Below are experts of layer 8 (counted from 0) of a mixture-of-experts language model. Rows are named router (the router's row for the expert), gate (a neuron's input weights, with its number), up (a neuron's input weights, with its number) and show model dimensions 0-127. Each number is 128 + 24 x the weight over its row's rms, rounded and kept within 0 to 255. Numbers have three digits each.
Before each expert's rows: "gets" lists some tokens that make up at least twice as much of what it gets as of all text. This comes from a sample of Wikipedia text that the model never trained on. Tokens count by the router's weight.

# expert 58
gets: ",", ".", "'s", ";", " s", " and"
router:126132178070154090108125102131083166154090131107097118097131142125101152142122121111173117092127127141154136130119148097151158102155154083136146130113084133127109101123131124138121128103118120152133092112109149111118111146194149107158093153080121157111116121094153147128087129138128176137168168126115108117136122092119161101140149084127141134100152168126151138136104144105116090121123
gate0:142117116102138120135160098139151142127117120126172110140123086115082179113117161129135173125120117143089117145113068115135153142111181132129151141127178110131135117144078107145138103149115144164136117126149132080149151153196126135188126116129106136139087092105170121131157079137088093148084141088115113132154155114131142139092114129134116116153132132125131133159115136107128138099133
up0:119166155116155169103112102098120135143120126105139160107146173091145111166127139108123102116168141089138126115166169153124172130144133144112164128131158101189177121108138122103141151119155133141149183077117124140146097158105113120142115133141126115147103141160080173147121112111155155118145112128151114105100129144081146131143136116138104138123134137107115138072156127141103169113091

# expert 34
gets: " in", " P", "u", " of", " p", "p"
router:168128150137119146129162131105139105134117125143114144129134091100125149168137125125163102131090143095171136115139058170126136068154129113202124104141147112110144154061121096112104118116115163126124110129094168148165126127153117176118108175146126134107117159159162135112122145136125168112076156119099135113142101100128118139142102129118108145131123140107113122149131120156140110115094
gate0:135154130103143120151132171123083120101127126137133155114141114113107125179111114162151125074102162104143112127143127133118124145146162126144147146144157091106131159116167097124139077130115147118142111131119155131134117087121158127146117130116118177128100107162124089159119150094104125092114159141133097118123120109145147123152099139085097136196125117147118122191077123102147064113144
up0:139117149111152090146144107130090123164098107115137103139120125123128178134132160175143116090131139138141079143168128147159095146144171106121133113112149080130122099126150136099133120140168077151163090167120106115155110112176129109148123137134152130098110070156108092168120117135134126131119110132125117148102117136119185123128163164127110113128154144151158144147110150100103072111155

# expert 55
gets: " in", "al", "un", " In", "ur", "f"
router:108127156159110095126120125096136114100080146156161096145148115105102113158138134136178149116055158087143109122135082153124131125149132103162126100172093145112135102112135108146111127142113099111117147142151173115144134162147168145106126128134163152120140112133116097138114099106092122123133173085117174121105151118167148140122170141132114139156169171141107116123156131125157095138103
gate0:108120171125131095116139153140143159098161136165088112116156138133138091153121136137134159142141167106107095093167130106138151211158100136126135114149107090093101095156165133108149147121114108082111116093087095151150132154137147151085128124125162105106107160127130125153141151137125095139148152143130175135128127142155101170138124143181123152147119123160112109114126114155147160133122
up0:128126127106148111142101102115151140104107105132107141130145145141102117139158153111145170113149097149118116109166180127113129148102138113137141163175110160073147120145148119101180102124101131110150161097098155142184136094141156135086191099111094165142124152155106127070137108096161142105168162125129121119119119144136149147132132114115143145133107148142106156101173124117133139123095

# expert 114
gets: ",", " (", "-", " T", " e", " \""
router:149125140110145106071140104144099133148123089118146116140116135107088111138095118147119133109181151123110142109137126121154124104142155108103126126154132180107098167149137135130167061129133092114124129143124144115118127103096124079072175152120143098133079151131108118135122148099140128132082156117134137111142119119117082103146123127158105107152175139144080081153107147155119124145083
gate0:115146161107115134131141100122146148146124104133113159125119098113137127109102097144083123088124156115089167146188113136155130100097137133113140148131151115149152159150192131153128148138148109099112103152144096088126134131147089131139115113134129129146133116123173105120121166125129129137160134157177150130130075100103088131177094161134129123113166147116158144118129083105074088149099
up0:115151133127139152098112143090107122117149153134140123149136181116128145151079119085123149133130095109109106103189099133139123150136115122125106113106138126132119110129160128120131159075099123117129142092107092156149128147099147165119107130145128135118137079144121126121131106108136135120135081185104143163116135124138165111146115100127185147124074112160098089142117183142189128170114

# expert 61
gets: "s", " was", " ", " is", "y", ","
router:131168125130185107120115118149118097132136140083129120150177160137116155147120163122136079132163098131158132124119110121133115112114097124112137134118102181158106118122149116120179121160123112136142143160141171148129144135153127107094143149111133157112132095122119108093078135148135175159141109135183084120122112131140070120175105138170108121126144123130122084126143173126165123099095
gate0:144169104136140091079137161132146108089127135135111105147129135164136096140116145100130126154125164086142132155087114109144098157138106106135123114130098142162166127146157138139101134156123126125167128193131165109156145113128101110125152094149121103102148103179138153110115108135101136117129099116170084105114088179121147118113077104127129082115162126153143136087162144133126162129130
up0:149145094149140103083128148128161104109145150130126115164104139161110103153135128109115150150135140111164137149104099134129114143112107105141097129110085139154147148118151130126103129148120135107182168162163184117151175129125122123139174091160117097107156103179135140119103111098098141128122124124163086104140077172130154115100106120100121094118159117142136163096113147152101155112094

# expert 87
gets: "i", " |\n", "\n", "an", "in", "-"
router:103147107144151114134172111119118172110117120158124165128153112144106153151145102144109097151084149173125159090117111090136102136087134160147112142140147138115109130116120145127120119124156132164128132101127112086110061104161168116152146138142122112139093123118145120143157067119105156132182119127102150099090149102090108171127150106127114137108139148144116110136117133109054140132152
gate0:123119136101136114109125126095130150171146147119115145124081109149084168101105141104132132142134126162102160152095127159140187114121158152157111172124140116156158176165133093143129110084101189104160126125117142102124172157132133106176134160124106130138117159120152165122138165115096156139128145109145100122120157128096131145149151098134110122172155122134116103123178160102129137137130
up0:166119174108137062125110137147110132152140149105147112142127120150156109100130158104148131132141149163112132136107142151124156125171107132103122116172134096126110136114163116130132152154149162132115118122108127149124153122177094137171092126141110113125102119135144152144093115169145135133134059094155093115140162114122141126162160174135122091105131174090121054158140152132117115113144

# expert 2
gets: " the", " The", "The", " his", "h", " ex"
router:113139159115146086167150129152102127085130158177151107130111190139123148151098100097148083140114146122126170146152141116126169134164125127152148094129127170108151112111125149140134116112132075095171148130123120097109130096137147122102114168147121112118115129152111109142155163154111136124123124156100104114149166095142124119180101103174125123114151134162111125098146116143115110150066
gate0:128090083117122135101141146122151097132104119130142092155102123091121108122101126151118135107076134164129097118141113105145143130107139130152142110108203150118155142124093121085109074157105119099160158099130143099138114084169124160098148112089124137138088099147132129149115086101099116190124140116131126122121157147112183124163129133096107124140131131131116134123168160140097140160124
up0:109127116130116129113134115154153138114124080133140141107111095087185120101113162122095156128116171176100120111138166090158133119119156130135136137097147124132100125139135092141145113151155131151128112111149157120105108161174100144129150125106158146093082115061116123128150147126131174143072164127157157130132089127132113137175148114122140130122163118098097099166153129170155111147124

# expert 35
gets: "ic", "er", "an", "ian", "ers", "or"
router:187142078174136107132152074094127138111148109126111109166144159159113099144099108133113132123166130164162136096136109143141167110095108165166132172130116117103121155089135121075139100104137149088126118113137139147116102100149149112123095097167103132153140103125128123133122124112133110134164138094087108122110095093071169116140129121117132124134145140109098154139126150151110090147122
gate0:161109130171111127118129123085150131150158179146119155109124139140104116090157089132089135148143146113131084111175124133127144143107128142092120126120107143104190114108147115099169100152148131127180131129156122162111108102139117103137127139097148144140100111141114144119102154054127099133117077112114110109159120154137099128128145143123108082098119135136131117125094149145089065108138
up0:163167149142134118154129127101172143130130121162126104092072101132107088170156170103138126110109163124117126120137089106104117164144090126114104114138079124121136123104108144128117158150163112135111127135121122150130131103102162135132109108161130169140107116135082115093107161118134126167095131119062123143109132159129119099135107145080115148079109159089113118149111109126145078137166

# expert 120
gets: " ", " (", " s", " w", "-", " W"
router:120099156123175117116186122112070121131144110102163127121135108095125124126128105152148136136130139118108114137104126097134148145090163121104153149150093152111135136159145154127160103105145111156140114174184162183148135111114136111129117128103158148118152150134101117187103156102140148140104146146119145141131073194146127130113131104142125125124098155122132173119126109109087101165159
gate0:106175127077141131151154193140123155103144145135124112154137121167138153143155148135167106150140080138143136133150138127119150099139128116147154088113133085157158072127130129079119130090150086152152125129083104128135113187131141157122115139148097115127103144137149177132137118180110112166111132119149116124137110132096124152154107090128161134114172120099132105116126111129131176119145
up0:149137153097174123162137122159117104136056115154130125101155144129144135144122132124156105112147139118130149135100108140131146145107116083125128135133158165168080135123114163159089160149135172141137132121114126132131198151162173132172081129083135178102120097137153137120101123109152129088078123140103155131168155108136119138144129132164146133134126126126148135119121137132179133091137

# expert 11
gets: "i", " ", " |", " m", "at", " w"
router:133128143153130104128162095158152144177136089144099106157151095137127151156125148134133116106175122107127132136119106143145141084131104127160143156145098150139109165117093144119089148090087132155093138129153176169140122147135186099150105132142132120120138130129132095105136126102134157112150132139133103119100095114090106157138118096165136103140130156122085165149155113094108163174077
gate0:150131124149113101082114097120168140163150151116077150156164113180142144117103149128105127100163130107110084102116111138136154134130149127176121150156159149124149135148117118178141130141083131092119148136155079096088114067123141117118084125158135144119128148127126082129141133135114117109088125121167108152127125090108105116131142096118083122085123150130123173125140145123116170151123
up0:133150134089193173135136113179149125132123113099107108098154085157121136137077128079138110069189108146137159137110148127129129130151107134149102129150150083136119103126134130118137122099145117122130111143140108113096096109120190107129114172148130114120121137131123124116123120122144068100106079131141116148137118135126128136121060100096109081137119132093113157157150129144129123119135

# expert 21
gets: "\n", "A", " M", ")\n", " first", " n"
router:168129088131140123112170109153113117133095127173070119129092168129139108165140125144095111148075126098153141114142130125133094130137111122127154149116139112103144133138139136107112125143120155139124076085138174147177131109147131118137129100105149118118146130105155152141119105100109158116168136082105149115137124113108098141153176128102112096082168124126087093156130109074100153152109
gate0:132090123217113104123153170177151149167115119146096101162127095108139113151124146123134135187153077144119117105152094091125136131103106088160135130118137122111098141116108128141120121104120125106094154109155156136153130130081081116087133090128140101153146153113177103143135149128119124126171149127125122106134144129122170105092131120135098112142154136107125131141119140090110129167130
up0:119107103139098161128137082121145173112073141091139143072132117089109092114178115108148087123095138132122101139132097130115135125145160092146151105112099141115126136127143141121123163124118088113113142122138100129119138145188151149123147122136117099095111146095114120134190131154102089122182134156100137130132106122130104142123116140151116096104107152132121158137149121123203100092130

# expert 39
gets: ",", ".", ".\n\n", "\n", ")\n", "\n\n"
router:135120105112176103107118173120138102085084141134105164135146160150085137119165112128119098142110128090146130077134146138148109125129132156174105147147080113111128107112153104130155142060110100106142098127093169142104108106125151104136153161109105131127122103127110120133098137151142134128112156100115114087115129148087126116151135156132145136121178143094093142139130128182090134163100
gate0:148160154127125092116135109125115142188110115125112120138121145129115126152104173171192151124113144118150110112151172125111123140127073120156119130150122163132145107125102152090149133125106083139102168086125109098190158173108118113138089151127160109174126145097142153109120082104152129132158161145157135131147149158118104123117154129078153124125130104129177135133144133111125145136126
up0:121151121126095143095147144156140138154124116149106151155115180133153086136118201129155155114082123121096138124126130135132111181118080145177153088141153163180138123108125133106101120109123098149091147083152072104147121129146163105120150128120145105185117145105137153144117108117132127105116117117130127115145141143133157148107146106077151116147137134154146140159089135130131099133162

# expert 24
gets: " ", " M", " L", " R", " W", " D"
router:147113111099148109138168129109125089154149126103169136089087108097129118118165119099164150123113146168123156158139157122122128106106144133117141133121080124124108144077123141132148105149154110160135083149094187158134103122181112120137107144161120162087122124104162170150146096108124144123159145150132124084131116152110136136101120081163132130098127094146126166107117105094152134136156
gate0:144101115104158127121150132084118162127142148115111174143138102124084094125095148114115082125148125179126113128134091107121120136147122127115152174097074101120137172123175111103152109146142115124137108156157108102136152142146127134124126155168168127163119132117136172116117134159096109156194124125110154152127119096120103167170124116112075138126137134119114104138112088151084123095112
up0:084140098116113168154137142124117127097123151151117168103140109137141144145136101215100150101116174103098138112108126121148121112116139134134110119106091147122151125129114146076123140164140104126103139134108114125103106098113174138131127116074132204072127150145111119106146168089137131145122136114126109127134099131129176118119123164172113148120096126166110118122148147151107099103118

# expert 75
gets: " ", "0", " L", " l", " m", " V"
router:140162148114153123081167126118142115151150145075155111112132143151113152120133128144146137150128180161088145197116112075123112117066097157106124125133124118137115140139131122143154076163125090183151091152149128162162108114094126090111113118117131147123152142110137138178150126139093132119128116164113128108155125137102127129116098099107134154143134189128129166120153112137119140124134
gate0:132110125149137100110151119131076125127114150141135152156122153148099118141137105109116169103073107114180170113164081145131101123139124129113127124108114084165179140112112109099119140146123148116090092116158128130140116107150122144163150117126174150123099150147113133108115126134104113084150132136108127119144159063108154165142095143136084142152122100145117137124105168179088123109092
up0:153059087135154135150119140088113129135137123126165119116123106154132144148142097083139138116133125165120131122162129137134169175130112139128140121124113079122141130070131113122117141096123123127113128095149139128135145151187115148166124159128095168155107141094173140112118092103115157127115145098099132092142141088112102172149141135177131082086144095110143145127154139124117156145086

# expert 91
gets: ",", " and", ".", " as", " that", " to"
router:129129134116159144084118132152122138080135122135104162111185090116084100135113087101087120105121149138120096126094156103183156159114135135141111128114088124096148146140120139105170098105102141098131092166096136140096128125128118102113112109138151152065110108159121137143068106108137120135112131116164143111094108125128149081152101164169141122148096130124126110099116141134102122129108
gate0:114132140110110114097124132140105096117160142130109115119119119163127126097156091124161111141121121121146119112101151148138141142140130132116126090165130083131127152104113136150130168127189119066147129165158154138111126101130135144105124150135130136078153092120104132175136103122121131175092092096077111118148113148131150148122154122118138174117079118172088141179123172139139078140096
up0:119100108133134126135125182096122144137087142142126131088149121111113183107155146119116128143080162134098182124143140112147118151125087141113165128118131169143125118138136152152129163109143081139143127161107080138118105117133117099102129133123153117157099187099163154147156159141123124102156143164142159107114089138104093139156138166165127107107157178151138109098157093140128135143133

# expert 47
gets: " P", " R", " G", " H", " V", " St"
router:150117150168110113164149129142127132138104101127107134090098141135121103144167109118123169151085109160078159115149123169163118132094131142102130101102140124068122105100119095159101132122106162156096098106125121148133118138165139149166136099143170122133082145097142107125185077120110161107137153152173161135139127119104153153108141145102125133084110138133135140139124132157132171127138
gate0:092170169145101141118127153109145136145112092153118116139127142119138112072128128116099200132092141117112160128109123136133113167111156106123157113094102130085143104106131114130094149145121146145102111103104116135131114134112133113150147119127136054167120151126115108146186135120136124118129086144149127110132134161171107212124150096118151142122127138100140151097107095117159154149126
up0:084121151073157132140119123184137129132157097123057098152130128136145091114153127148103154138097126105148116096150129159109148098124115110144143129115125170117049104168118111135088153100103134112104112116146108128105122122156140115125130145098125088148099145123137124120133137167127170112092146128173130145150105100128126135129162125150168171124116091119150136129114089120143173134146